Weights of a small mixture-of-experts language model, trained from scratch on English Wikipedia.
Experts: 6 picks a token, a softmax router.
Training: a variant of SOAP for the experts, 654M tokens.
Below are experts of layer 5 (counted from 0) of a mixture-of-experts language model. Rows are named router (the router's row for the expert) and show model dimensions 0-127. Each number is 200 + 30 x the weight over its row's rms, rounded and kept within 0 to 999.
After each expert's rows: "comes after" lists some tokens at least twice as common just before its tokens as in all text. This comes from a sample of Wikipedia text that the model never trained on. Tokens count by the router's weight.

# expert 70
router,225,222,209,200,258,194,167,186,237,182,168,200,174,237,176,244,214,162,181,164,207,206,163,185,149,217,186,229,219,194,234,221,214,227,177,213,199,223,206,185,201,192,175,182,214,262,187,191,174,245,190,172,214,274,171,222,215,233,160,224,183,158,164,212,134,178,234,198,220,249,253,249,263,204,210,237,211,234,159,234,208,163,179,232,156,166,145,173,153,233,184,193,219,174,162,179,177,193,205,194,190,178,174,214,168,285,257,209,185,168,226,225,207,177,211,157,230,238,244,186,235,200,213,166,170,223,188,226
comes after: " the", " New", " in", " York", " United", " South"

# expert 105
router,201,223,162,239,204,257,229,205,204,250,133,217,210,210,152,168,173,169,191,243,225,216,213,231,219,241,165,207,167,197,190,204,170,212,214,230,217,212,173,156,190,196,194,158,183,165,220,171,217,238,152,190,132,248,207,182,179,180,215,255,183,179,189,174,205,235,193,180,198,196,174,195,152,161,200,217,203,160,199,245,218,227,118,197,241,197,206,252,225,225,210,174,235,191,248,165,195,175,258,214,194,231,234,191,198,179,207,217,165,153,228,247,190,216,212,220,132,202,195,216,207,226,231,182,201,196,198,174
comes after: ",", " |", " the", ":", " of", "-"

# expert 126
router,190,174,170,235,244,223,190,190,217,180,213,153,237,215,200,196,217,239,184,169,175,203,213,227,217,254,184,200,137,200,192,208,160,155,159,220,170,217,140,183,187,236,191,198,177,173,196,228,172,256,160,163,170,244,195,224,214,239,181,203,202,148,168,225,209,189,231,161,207,222,228,200,201,135,193,249,197,165,230,202,155,191,232,161,257,215,161,150,200,211,184,223,220,259,204,246,246,208,231,163,174,204,174,185,164,230,245,206,214,200,190,229,229,241,156,202,186,177,184,275,273,223,179,139,169,173,201,216
comes after: " |", "|", ",", ";", ":", " June"

# expert 87
router,192,206,184,231,215,220,224,224,216,216,191,210,253,201,161,153,237,160,164,213,233,170,232,196,199,217,242,219,230,178,186,207,177,141,175,137,162,181,211,235,208,182,145,250,219,224,172,191,232,238,179,196,177,163,179,235,177,200,225,220,212,169,171,206,232,233,191,200,223,152,199,159,208,222,195,210,205,174,216,215,196,179,188,255,156,191,129,241,206,237,231,232,200,181,213,255,187,201,176,195,217,239,186,180,160,197,245,262,205,222,205,196,171,179,172,196,183,162,189,189,213,207,245,213,226,224,123,174
comes after: " B", " W", " L", "B", " b", "W"

# expert 113
router,178,165,219,231,182,160,162,207,201,189,195,165,218,158,237,228,248,256,206,164,187,182,172,251,177,232,225,185,179,257,215,174,195,190,156,140,151,197,277,219,211,204,155,213,163,196,189,227,188,202,217,263,228,171,228,230,198,206,220,110,183,175,244,222,262,197,232,191,212,173,202,177,232,232,225,173,217,215,187,154,239,194,231,217,218,165,217,232,212,184,132,191,190,219,203,222,164,220,230,162,214,164,181,183,178,164,170,224,235,204,183,187,143,195,192,215,215,166,204,213,144,207,115,150,191,192,156,254
comes after: " ", "|", " |", "–", " January", " in"

# expert 100
router,186,154,184,158,209,194,194,213,221,146,188,186,234,220,181,213,179,201,176,151,183,197,165,168,139,157,182,180,237,234,178,177,255,265,233,227,154,192,250,187,191,211,154,210,217,255,226,178,165,228,194,203,220,151,260,198,177,208,198,221,211,209,227,212,136,200,160,193,215,246,203,170,183,237,198,227,194,224,127,221,255,162,166,182,178,180,226,212,254,170,266,230,215,154,135,165,256,223,165,213,233,200,169,183,167,215,219,193,206,275,206,194,257,152,238,220,234,213,189,174,193,192,219,186,182,203,210,201
comes after: " the", " a", " his", " of", "'s", " their"

# expert 119
router,207,253,174,252,163,185,186,165,213,206,180,136,232,179,232,189,230,185,166,234,168,237,169,151,152,217,220,233,179,218,166,178,231,146,199,180,160,236,240,185,223,188,168,207,140,223,117,187,214,219,203,176,200,222,254,156,182,205,242,169,188,207,222,215,177,209,181,167,218,164,182,196,231,246,185,230,228,221,157,198,229,179,185,158,219,235,180,246,201,180,236,174,162,201,139,230,161,178,265,206,226,141,185,218,175,131,192,182,233,237,203,171,184,159,200,199,240,258,237,185,199,227,181,183,216,274,183,213
comes after: " ", " (", ".", "–", ":", "°"

# expert 63
router,271,195,256,166,203,174,192,199,194,150,225,204,163,232,179,219,167,216,195,185,207,136,187,153,189,159,187,180,210,196,232,192,202,240,191,185,232,189,147,207,194,224,200,211,264,194,221,230,175,177,239,177,223,191,133,215,217,155,169,219,204,200,187,221,188,189,226,218,189,208,252,224,213,193,168,188,203,205,195,146,191,242,185,172,137,194,171,152,177,172,236,208,229,170,173,188,228,196,151,164,197,199,238,208,171,262,230,175,178,157,147,224,235,232,256,202,199,194,159,170,214,171,210,194,166,212,166,162
comes after: " of", " in", " to", " for", " on", " with"

# expert 9
router,252,244,215,157,223,210,224,184,228,182,205,195,218,218,175,141,235,162,162,195,253,200,209,173,190,220,187,243,207,190,206,153,164,197,165,227,224,164,167,175,211,180,189,219,217,245,216,227,193,166,193,168,157,220,175,234,244,186,220,252,155,220,205,215,206,225,201,203,219,202,155,171,238,186,219,202,221,174,171,182,199,172,121,176,158,203,162,160,239,220,200,151,252,177,202,206,223,194,207,215,219,194,137,175,172,184,153,228,173,196,190,182,202,197,229,182,175,222,163,138,184,147,230,185,216,203,148,187
comes after: ".", ".\n\n", " \"", "==\n", ").", "===\n"

# expert 80
router,130,191,218,239,219,143,213,190,184,186,184,197,183,166,227,184,121,192,172,207,241,208,191,177,201,193,167,218,173,216,178,217,232,230,207,250,186,209,175,191,228,214,258,194,144,248,237,217,202,179,220,190,161,233,215,206,156,157,234,211,169,186,247,193,143,204,179,192,238,163,193,149,222,184,151,229,237,201,205,224,209,223,131,157,216,213,215,203,160,224,226,179,221,209,260,231,177,171,207,197,191,234,186,203,236,153,223,217,197,180,242,176,242,147,139,149,158,193,173,189,186,176,232,189,231,155,221,175
comes after: "1", "0", "2", "3", "4", "5"

# expert 24
router,236,200,219,165,176,192,226,177,236,194,180,166,207,160,248,248,168,200,225,216,178,156,224,170,191,261,241,205,215,161,183,221,185,210,214,193,228,150,206,237,190,189,191,140,171,194,211,216,180,167,296,264,223,200,159,226,204,250,193,164,172,250,188,212,230,223,140,211,210,195,189,178,203,169,223,182,217,193,201,203,247,212,162,190,176,198,179,220,210,197,204,230,168,182,237,184,246,205,226,201,159,171,177,196,196,228,174,237,167,176,200,185,187,173,251,207,233,239,161,154,207,178,147,177,221,157,197,209
comes after: " |\n", "\n", ")\n", ".\n", "\"\n", "|---|---|---|---|\n"

# expert 15
router,151,259,200,155,227,210,156,179,173,184,163,200,194,220,170,190,208,146,172,249,208,195,202,167,161,192,213,213,200,215,207,248,256,144,199,212,159,187,216,199,201,197,203,165,164,188,125,219,230,230,177,218,178,144,217,237,169,204,238,195,171,180,171,255,213,194,184,199,248,158,153,204,182,169,241,194,194,217,148,219,200,192,184,265,138,195,251,226,225,220,202,175,139,206,221,253,201,157,225,217,188,207,234,187,193,175,203,220,214,220,178,175,175,206,205,236,191,198,167,229,186,221,214,233,205,208,198,212
comes after: " P", " S", " B", " F", " K", " T"

# expert 108
router,229,223,198,289,203,208,218,188,239,276,128,213,242,171,190,231,215,219,198,174,190,232,190,224,210,163,170,179,149,165,166,171,204,148,137,230,236,219,186,168,217,187,192,191,204,184,197,267,168,203,195,218,229,231,251,218,168,200,220,233,189,134,224,210,196,227,191,210,209,195,135,206,165,206,206,161,196,162,191,218,210,204,181,157,233,215,188,236,196,214,181,221,181,156,266,232,177,154,239,210,155,227,192,178,174,195,194,213,192,213,146,229,231,187,189,169,180,222,207,186,223,218,212,209,222,224,220,230
comes after: " the", " a", " his", " The", "'s", " and"

# expert 64
router,186,216,208,251,250,186,175,259,232,179,147,194,208,166,174,152,181,170,169,159,194,224,180,233,204,248,237,221,190,211,160,200,212,141,201,163,187,148,187,204,215,181,196,177,176,225,233,229,198,209,168,268,159,151,250,178,166,206,241,158,212,206,166,210,150,198,160,152,202,218,149,148,225,215,187,209,222,231,191,199,224,208,200,229,179,177,242,224,165,222,191,149,169,217,250,228,201,235,224,229,167,191,221,179,201,169,182,234,200,237,241,194,141,217,178,225,174,162,217,217,153,202,183,171,193,186,169,233
comes after: " ", " (", "–", " January", " September", " October"

# expert 122
router,198,224,222,182,201,124,207,152,222,177,171,241,149,242,205,193,233,166,195,185,218,194,209,157,156,213,192,178,241,219,180,157,238,176,188,221,135,161,171,220,204,222,158,233,222,237,240,201,181,216,167,175,179,180,179,219,200,163,230,231,150,220,193,176,181,177,128,172,221,183,159,168,208,199,171,203,213,195,203,164,158,196,172,158,199,205,212,171,220,165,259,204,241,246,172,185,218,189,193,175,275,201,125,162,158,234,197,209,155,257,183,222,255,183,224,188,178,215,169,149,189,150,177,178,206,185,151,188
comes after: " of", " in", ".", " for", " on", " at"

# expert 112
router,174,215,211,235,217,239,175,206,225,161,174,244,262,204,199,130,166,172,219,239,231,208,219,212,170,196,196,191,183,235,181,189,174,201,217,191,194,148,208,215,190,221,167,156,249,153,284,247,196,188,188,194,161,259,149,253,258,124,177,250,182,206,195,169,197,209,171,171,195,195,201,177,181,200,219,194,227,169,218,226,246,190,169,210,191,182,190,221,242,218,183,179,230,144,285,228,259,220,211,165,199,159,238,174,210,254,166,201,197,144,222,237,224,234,211,199,148,215,171,201,245,215,197,165,237,179,182,149
comes after: " ", "%", ")", "0", "1", "2"

# expert 20
router,195,184,188,206,236,204,236,161,221,210,196,169,289,213,194,248,202,222,178,189,160,222,254,233,203,177,149,133,162,219,185,229,235,165,184,224,208,226,151,193,229,171,181,180,272,212,204,199,236,199,195,259,201,198,145,191,210,171,162,239,204,161,227,172,244,191,200,151,219,270,234,163,178,192,226,225,152,178,143,219,223,197,213,195,201,157,140,160,211,177,125,217,214,187,173,140,216,158,229,183,209,195,209,180,158,201,213,179,153,189,217,241,228,215,175,229,238,214,206,215,256,237,227,174,217,172,211,225
comes after: " was", " to", " and", " he", " is", " He"

# expert 79
router,205,207,213,239,152,197,152,183,196,201,200,153,211,253,211,175,249,204,198,206,170,218,179,155,167,239,198,225,255,212,209,194,215,212,168,136,132,243,226,179,196,188,135,277,197,197,172,185,205,247,200,176,213,184,262,191,161,223,248,181,228,156,232,191,188,176,158,211,197,193,212,256,198,287,218,229,213,232,182,135,224,194,233,180,202,226,249,237,215,182,194,274,208,233,156,163,155,207,248,188,242,148,179,200,228,176,158,181,234,241,239,188,184,194,172,164,221,212,239,190,143,233,220,172,210,235,183,236
comes after: " ", " (", ".", " $", "–", "/"

# expert 5
router,218,203,148,229,245,211,217,157,213,222,207,202,200,188,217,131,223,169,203,231,189,221,220,148,241,196,210,266,171,168,194,236,210,183,166,179,223,190,203,244,209,194,252,210,250,225,159,166,222,222,182,155,215,257,168,208,237,133,231,216,194,254,252,193,230,241,206,175,185,220,192,172,234,245,162,179,220,252,160,223,156,168,244,199,239,182,219,192,172,193,210,184,255,145,153,181,193,219,168,219,245,185,180,230,174,272,184,183,182,167,228,224,203,143,253,161,210,154,210,204,228,251,191,238,232,166,180,166
comes after: " he", " it", " It", " He", ",", " and"

# expert 110
router,208,235,208,228,248,205,157,217,236,204,184,181,142,195,176,175,226,167,177,163,165,220,181,167,147,220,219,245,240,202,215,231,239,172,168,187,210,256,201,145,208,204,206,218,186,209,145,178,201,206,177,232,227,207,178,199,228,230,182,206,244,137,226,194,159,187,205,209,227,242,227,214,230,185,234,227,228,225,215,194,176,162,205,220,170,149,165,216,156,164,173,233,225,161,158,167,148,198,230,170,208,163,157,193,180,197,212,209,219,218,229,216,147,204,228,147,263,265,250,194,202,240,228,163,159,182,173,222
comes after: " United", "201", "200", "202", " New", "199"

# expert 84
router,152,165,149,182,201,198,187,199,199,208,235,198,251,190,156,284,188,181,205,227,170,198,250,219,177,228,203,204,225,218,181,264,191,215,197,219,141,195,206,219,178,224,189,170,253,196,273,243,143,276,168,169,191,195,226,245,214,147,228,212,172,184,212,158,132,227,170,181,217,203,228,243,186,199,190,206,240,161,202,211,187,150,269,229,192,206,163,170,175,172,214,227,274,216,189,187,254,214,169,186,237,208,208,183,177,248,215,210,212,225,195,264,209,213,203,245,209,190,177,151,186,176,229,172,221,184,230,256
comes after: ".\n\n", " |\n\n", "\n\n", ").\n\n", " returned", ")\n\n"

# expert 42
router,162,224,173,178,170,203,235,225,204,231,241,183,162,219,165,222,244,194,189,162,210,226,166,223,206,164,195,187,179,192,185,157,157,144,227,227,251,228,125,164,197,184,198,204,197,165,248,245,193,172,188,194,226,194,232,190,226,247,245,136,212,192,239,202,215,156,217,223,219,158,210,250,157,163,195,197,213,163,193,211,248,207,223,196,238,146,250,214,132,197,171,205,164,222,220,198,207,178,227,207,177,206,193,197,240,125,200,227,213,234,189,150,208,165,207,213,178,169,272,187,189,202,218,184,218,155,233,200
comes after: " the", " a", "==", "-", " The", " National"

# expert 16
router,172,238,201,201,164,157,195,181,216,176,174,211,223,207,231,253,237,172,190,156,158,221,239,176,186,258,223,209,210,175,184,150,175,163,175,184,166,202,218,218,216,178,181,154,211,215,272,246,213,219,209,144,221,214,177,261,182,244,263,167,159,237,216,168,161,229,142,198,217,168,196,170,219,246,177,220,240,164,226,213,187,176,227,190,221,237,235,191,186,210,247,245,207,171,207,178,243,197,167,132,146,185,172,192,168,211,168,236,182,244,217,161,211,172,192,241,201,226,208,199,169,223,194,160,243,165,171,247
comes after: "\n", ")\n", " |\n", ";\n", ".\n", ");\n"

# expert 67
router,175,213,207,180,207,177,205,160,197,192,173,216,231,216,159,218,166,180,180,219,235,211,218,193,203,224,208,184,203,236,167,207,249,201,174,227,146,201,194,229,197,196,219,193,243,153,261,210,162,248,147,158,144,146,196,186,245,185,197,222,171,218,226,160,148,235,150,142,227,205,184,209,149,201,193,189,244,137,218,222,171,174,180,241,194,152,169,157,205,216,283,193,245,206,183,162,244,193,214,198,200,263,219,182,202,216,189,217,171,204,186,248,246,195,200,218,135,201,159,181,250,179,218,166,206,167,220,221
comes after: " in", " as", " is", " |", " of", " was"

# expert 43
router,154,193,162,139,182,230,213,191,172,238,175,173,230,180,190,167,218,182,171,229,242,211,189,179,147,224,138,198,178,218,169,153,199,160,218,185,160,189,201,164,201,192,185,148,197,156,165,234,156,203,184,177,186,150,229,204,241,184,201,229,216,201,157,207,147,185,236,187,224,211,168,155,250,154,163,133,154,193,198,233,202,206,185,242,136,220,219,193,202,224,216,225,230,176,223,211,251,185,221,194,157,231,161,195,178,191,191,175,153,177,177,207,247,194,140,176,172,235,183,177,153,187,253,180,204,217,194,186
comes after: " T", "T", " t", " K", " Y", " Sh"

# expert 46
router,210,217,194,190,241,204,178,229,222,195,185,188,205,213,173,254,246,149,164,173,178,239,166,222,212,211,203,223,190,207,184,226,233,215,198,224,203,196,204,181,219,174,175,239,194,235,120,190,214,233,172,268,216,220,177,176,174,223,193,230,232,168,190,208,184,165,245,178,218,272,218,217,164,225,209,235,206,225,196,202,220,183,211,277,185,159,169,204,242,193,188,178,234,152,144,128,195,177,189,240,176,136,179,177,234,182,264,206,215,210,244,187,207,168,209,156,269,265,211,194,162,209,250,176,145,190,220,237
comes after: " the", " in", ",", " United", " of", " New"

# expert 74
router,187,237,179,203,206,243,197,202,211,181,152,192,242,169,174,160,182,184,182,236,224,234,209,214,223,240,204,229,177,211,146,217,194,207,205,237,135,184,177,184,195,198,206,141,189,175,254,241,201,215,151,170,116,234,202,218,217,144,222,271,189,204,187,190,152,213,150,160,218,205,188,175,173,192,201,185,207,168,188,212,165,203,167,224,222,201,194,213,228,212,283,165,235,185,215,180,240,198,242,186,188,243,220,158,210,203,190,203,217,192,219,212,218,178,165,237,125,198,176,181,211,209,228,183,228,157,204,201
comes after: " |", ".", "-", ":", " and", " as"

# expert 101
router,239,177,192,208,230,219,200,194,231,153,169,235,166,225,168,242,145,204,179,198,191,128,193,138,159,184,188,234,175,182,171,233,201,242,177,201,228,206,201,201,216,206,242,179,208,236,226,186,145,191,231,156,230,240,162,196,188,157,175,249,235,157,205,207,169,160,264,173,189,252,247,193,212,249,164,191,209,168,179,204,177,211,138,183,188,235,171,165,182,205,208,181,230,166,153,220,219,194,178,222,180,247,243,183,209,240,234,138,186,169,190,230,225,244,228,212,188,190,149,187,182,169,190,192,168,186,247,153
comes after: " of", " for", " with", " to", " in", " on"

# expert 93
router,170,207,191,166,184,173,192,228,232,238,155,173,160,209,214,183,193,167,229,179,211,217,168,218,261,241,167,260,191,123,193,190,235,216,172,239,214,241,198,221,226,254,211,156,211,214,239,193,223,198,178,179,184,208,211,138,190,195,173,200,246,202,271,181,241,253,193,194,239,159,174,191,147,180,161,191,213,197,231,207,181,179,240,173,258,193,266,186,174,226,151,188,227,203,227,207,180,187,165,161,165,203,182,233,215,207,182,247,171,186,213,225,193,180,198,222,184,227,186,191,208,222,242,197,214,184,182,231
comes after: "-", " Binomial", " Time", " •", " Full", "\n\n"

# expert 60
router,208,226,190,152,221,214,205,161,225,222,181,216,228,208,213,243,215,154,202,210,243,238,182,218,151,210,207,151,239,189,188,211,219,167,188,239,177,226,202,160,187,225,205,192,258,165,222,225,198,161,171,218,223,235,194,195,286,212,243,187,175,203,197,196,155,193,188,229,215,230,154,228,186,185,227,241,211,233,184,234,222,186,218,197,165,184,185,217,199,221,205,176,248,167,156,172,258,200,236,217,153,225,136,165,219,205,204,230,192,240,205,253,167,203,193,190,208,280,213,229,194,205,232,180,198,231,192,238
comes after: " the", " in", " south", " north", "°W", " mi"

# expert 125
router,186,208,212,229,247,201,198,229,250,255,172,214,178,220,153,224,188,215,201,143,194,171,195,226,202,202,180,204,208,163,187,167,153,169,209,221,262,227,211,222,224,164,156,153,185,245,193,156,218,207,161,217,219,175,242,184,203,261,215,180,209,219,209,146,171,187,266,216,184,154,200,237,143,198,255,206,164,203,177,199,195,227,205,197,193,210,211,191,180,233,192,201,176,202,291,155,175,139,206,237,165,174,215,211,236,204,201,172,192,252,257,212,211,228,231,148,181,156,267,195,206,240,207,193,206,201,266,169
comes after: " the", " The", " a", " National", "The", "'s"

# expert 32
router,211,155,244,188,168,179,184,152,187,143,230,205,146,214,246,235,263,240,199,244,172,181,193,177,226,185,235,180,219,210,234,175,209,218,180,181,179,158,209,211,203,252,156,208,236,179,229,252,151,200,228,157,185,209,171,247,215,163,187,188,178,228,199,221,232,187,192,217,195,171,222,185,222,206,191,187,194,236,198,149,204,188,253,178,214,200,250,135,206,200,216,161,196,185,167,214,226,240,203,141,219,207,180,223,168,280,220,166,190,174,147,164,224,209,200,227,217,197,213,194,176,128,140,163,210,180,212,217
comes after: " of", " List", " in", " one", " number", " part"

# expert 38
router,142,258,173,172,190,221,202,190,197,255,196,209,205,244,160,173,201,177,173,206,258,167,167,171,191,185,209,187,188,194,164,220,253,148,217,252,189,203,242,215,204,170,227,142,168,187,167,188,168,243,179,178,161,145,242,243,168,188,272,150,183,247,204,216,229,185,196,201,226,133,208,168,153,160,187,177,226,217,170,235,189,179,189,213,154,192,240,223,199,259,181,169,169,201,247,245,196,183,213,224,185,188,189,197,233,182,188,190,173,240,238,156,220,217,183,143,151,224,191,187,184,258,251,224,182,202,232,163
comes after: " D", " T", " R", " M", " K", " J"

# expert 55
router,212,182,194,169,212,233,219,169,171,234,202,191,223,176,209,148,195,166,173,226,263,207,244,205,202,244,244,245,218,172,210,190,227,157,182,156,208,211,204,232,212,175,181,173,156,246,178,178,197,213,167,139,201,158,167,178,142,191,209,234,207,215,232,162,168,226,147,186,200,163,153,183,259,266,158,211,257,183,207,234,153,191,167,161,203,200,230,242,205,141,170,212,232,146,164,187,241,197,212,232,186,205,243,203,219,156,163,185,206,165,208,228,119,136,162,223,226,234,220,138,207,199,213,185,199,231,161,168
comes after: " (", " \"", ".\n\n", ".", "\n\n", " =\n\n"

# expert 59
router,210,129,217,181,198,215,234,156,239,228,204,188,268,218,205,237,172,199,191,208,217,260,227,217,229,166,187,227,217,237,179,208,218,182,185,242,219,244,229,131,210,158,236,228,231,225,211,239,264,173,193,146,226,220,179,174,202,162,228,227,176,178,202,207,232,207,199,213,207,231,160,220,187,142,229,264,114,170,202,209,238,166,251,184,222,224,153,177,241,205,170,179,231,203,218,177,220,153,230,180,241,174,226,221,179,154,160,221,170,228,177,235,183,239,237,201,194,181,197,229,224,246,234,161,227,233,206,236
comes after: " was", " were", " is", " be", " been", " are"

# expert 75
router,177,139,154,204,177,193,222,171,209,191,224,210,213,215,245,194,209,208,183,235,197,235,230,248,230,240,266,210,217,210,187,206,216,189,175,163,184,211,226,235,216,149,192,143,200,132,203,211,200,201,166,199,187,190,221,177,216,225,225,209,205,196,232,191,230,212,194,202,184,181,146,179,168,211,267,215,173,214,186,191,219,184,252,207,217,159,245,133,193,187,193,161,180,210,201,205,218,186,234,227,261,222,212,174,236,194,166,212,187,182,149,180,166,244,207,231,196,160,206,222,180,207,135,184,223,153,182,257
comes after: " |", "|", ":", ";", " in", " August"

# expert 4
router,163,154,187,217,175,171,188,168,214,183,274,215,225,191,235,204,208,249,208,260,209,224,215,244,156,237,251,166,223,226,207,246,195,181,158,139,151,221,216,204,178,207,161,205,211,158,219,219,155,223,206,219,208,155,234,182,225,251,237,151,167,174,210,236,254,194,165,190,175,165,184,205,193,142,260,166,216,191,231,152,208,210,245,184,186,182,240,184,197,224,188,185,166,266,248,219,208,238,227,174,218,157,164,170,161,249,174,206,202,218,151,190,175,252,180,195,224,186,170,234,185,194,166,160,171,176,215,255
comes after: " |", "|", " in", ",", ":", " May"

# expert 89
router,180,246,235,237,197,208,225,207,234,259,206,174,182,233,149,177,215,189,174,183,206,216,208,229,226,159,190,177,199,182,166,198,134,166,230,191,251,250,183,171,214,164,155,212,176,186,192,242,220,214,191,209,203,208,228,217,171,240,229,194,213,184,261,206,239,227,211,231,226,162,252,228,186,232,189,221,219,145,255,174,234,206,250,170,274,121,238,215,218,220,140,226,235,228,266,224,169,168,165,197,199,198,256,244,239,158,166,183,207,225,204,225,217,162,206,156,198,183,211,231,175,225,254,173,219,226,226,233
comes after: " a", " the", " The", " an", " this", " its"

# expert 22
router,193,258,174,184,208,264,167,177,218,197,219,280,250,216,217,148,169,155,189,229,241,228,245,150,268,257,165,193,152,207,205,193,234,216,262,233,230,203,187,223,232,146,205,233,254,213,172,164,157,252,190,185,156,183,183,163,197,229,183,186,156,199,201,173,200,251,156,198,198,187,177,171,246,204,172,223,241,215,215,245,225,194,215,171,190,194,166,235,245,186,218,216,219,179,221,207,200,199,210,201,174,243,244,193,196,175,190,189,193,230,163,200,209,202,169,165,194,235,161,182,198,132,187,158,220,187,138,187
comes after: " (", " \"", " N", " n", ".\n\n", "6"

# expert 49
router,171,152,252,176,192,258,211,170,152,226,189,246,224,201,199,150,158,186,186,237,247,193,217,145,201,184,267,192,194,180,204,219,240,160,209,171,184,172,200,226,204,196,197,145,192,154,189,190,198,223,193,173,148,131,218,172,156,165,220,189,240,222,216,145,125,176,178,193,223,187,176,214,197,249,193,230,219,228,229,225,191,222,161,176,212,209,187,221,234,162,223,217,199,178,221,233,207,177,195,203,181,259,223,175,248,143,225,195,193,182,208,184,190,136,135,256,242,250,145,129,172,168,223,230,219,209,258,180
comes after: " (", " \"", "-", "\n\n", ".\n\n", ":"

# expert 23
router,204,230,210,186,222,236,244,227,199,249,221,174,204,225,177,181,174,229,178,232,194,222,220,225,183,174,174,165,168,235,181,189,198,169,187,189,270,234,250,207,231,178,199,178,172,186,262,252,200,201,189,263,248,176,217,146,199,227,228,226,193,150,214,220,239,189,170,218,206,204,142,217,182,197,262,156,195,120,178,234,197,223,246,229,238,222,243,184,216,196,176,191,225,231,227,169,193,200,233,206,185,229,240,178,264,191,139,174,193,173,213,197,197,193,230,175,241,194,170,228,143,208,198,236,241,201,224,207
comes after: " to", " the", " a", " and", " his", "'s"

# expert 69
router,157,226,218,245,142,222,175,169,199,215,178,181,243,176,174,194,195,196,179,189,192,221,171,193,208,226,205,219,192,189,216,201,233,203,219,189,171,250,214,182,222,177,186,242,148,202,174,191,231,229,179,179,170,192,253,136,137,237,207,202,200,244,218,245,167,215,154,216,196,208,151,226,207,224,236,222,206,163,201,198,251,186,165,145,211,206,200,242,238,177,216,172,236,218,191,190,159,176,253,222,197,184,217,204,212,140,207,174,257,262,245,169,224,180,166,196,217,225,229,151,203,222,245,203,196,240,198,194
comes after: " ", ".", "–", " (", "′", ":"

# expert 86
router,238,218,176,259,153,183,180,184,209,225,179,146,155,217,217,127,191,162,172,211,219,219,163,176,170,167,194,227,232,176,205,174,209,177,208,216,160,239,238,184,190,236,213,223,186,247,188,218,251,204,200,196,200,177,256,140,190,211,190,228,190,222,220,206,164,206,153,203,203,217,156,219,192,236,208,221,187,201,156,211,223,181,171,137,286,249,223,256,227,176,225,176,207,213,147,189,176,205,228,149,219,182,181,189,152,154,143,178,182,235,241,183,187,165,118,213,225,214,246,223,147,192,213,197,237,249,210,228
comes after: " ", "–", ".", "-", "′", " ("

# expert 99
router,155,211,200,185,182,158,249,243,218,197,163,207,191,169,199,285,184,186,170,174,179,223,232,229,207,190,171,165,160,167,161,182,237,153,173,185,136,213,184,200,216,238,126,175,238,235,239,240,180,251,164,181,228,240,229,174,214,209,204,193,214,201,241,194,233,246,222,237,243,123,190,216,175,259,201,236,214,173,143,230,146,174,238,208,217,267,187,181,192,206,201,187,195,227,161,236,204,169,157,196,208,204,194,203,190,229,157,203,194,248,200,209,245,214,249,208,207,179,188,170,228,216,250,165,226,177,219,245
comes after: "-", "==", "\n\n", " |", "\n", "|"

# expert 47
router,209,187,214,169,216,217,202,195,211,210,183,242,227,241,225,175,252,182,176,192,213,202,168,198,177,186,230,168,210,174,184,158,209,197,161,194,170,193,192,191,212,194,153,224,200,239,202,232,165,212,186,129,215,212,145,245,165,182,208,226,179,204,204,257,144,208,204,220,219,244,216,202,202,241,178,234,234,152,157,215,219,176,231,154,224,206,250,270,173,220,209,208,252,150,215,253,229,247,204,218,218,166,127,238,149,241,205,170,175,233,166,136,202,185,136,201,182,197,204,154,166,184,217,153,175,171,199,196
comes after: ".", " a", " the", " and", " with", " for"

# expert 10
router,185,163,181,168,211,183,215,150,208,219,254,247,213,219,239,257,184,199,173,251,222,156,233,207,185,144,158,146,174,185,206,223,161,179,168,230,199,151,206,200,202,178,225,201,190,234,174,220,194,186,191,159,225,245,164,243,213,132,176,244,176,254,193,181,194,180,192,222,210,223,185,162,233,169,174,232,169,154,217,209,236,169,201,192,195,245,235,133,201,181,206,227,161,239,199,156,210,207,131,180,175,223,204,193,168,245,227,192,184,152,140,175,172,183,191,259,155,139,204,178,225,191,209,216,208,226,220,248
comes after: "0", ")", "1", "2", "3", "%"

# expert 124
router,238,166,225,190,195,197,220,189,157,162,225,179,137,207,181,196,255,226,211,206,198,146,211,175,223,158,199,211,206,184,235,183,190,240,189,205,254,173,199,235,205,260,253,213,239,202,153,245,184,155,269,184,203,222,130,238,233,157,163,204,238,205,200,202,215,191,223,193,185,230,240,225,202,220,157,158,171,228,203,168,190,214,218,176,203,220,186,172,220,200,198,207,181,173,179,205,233,192,155,138,201,243,213,212,209,268,234,207,222,130,185,185,213,205,207,191,197,196,213,197,211,185,195,221,219,206,189,166
comes after: ",", " well", " such", "s", " along", "ed"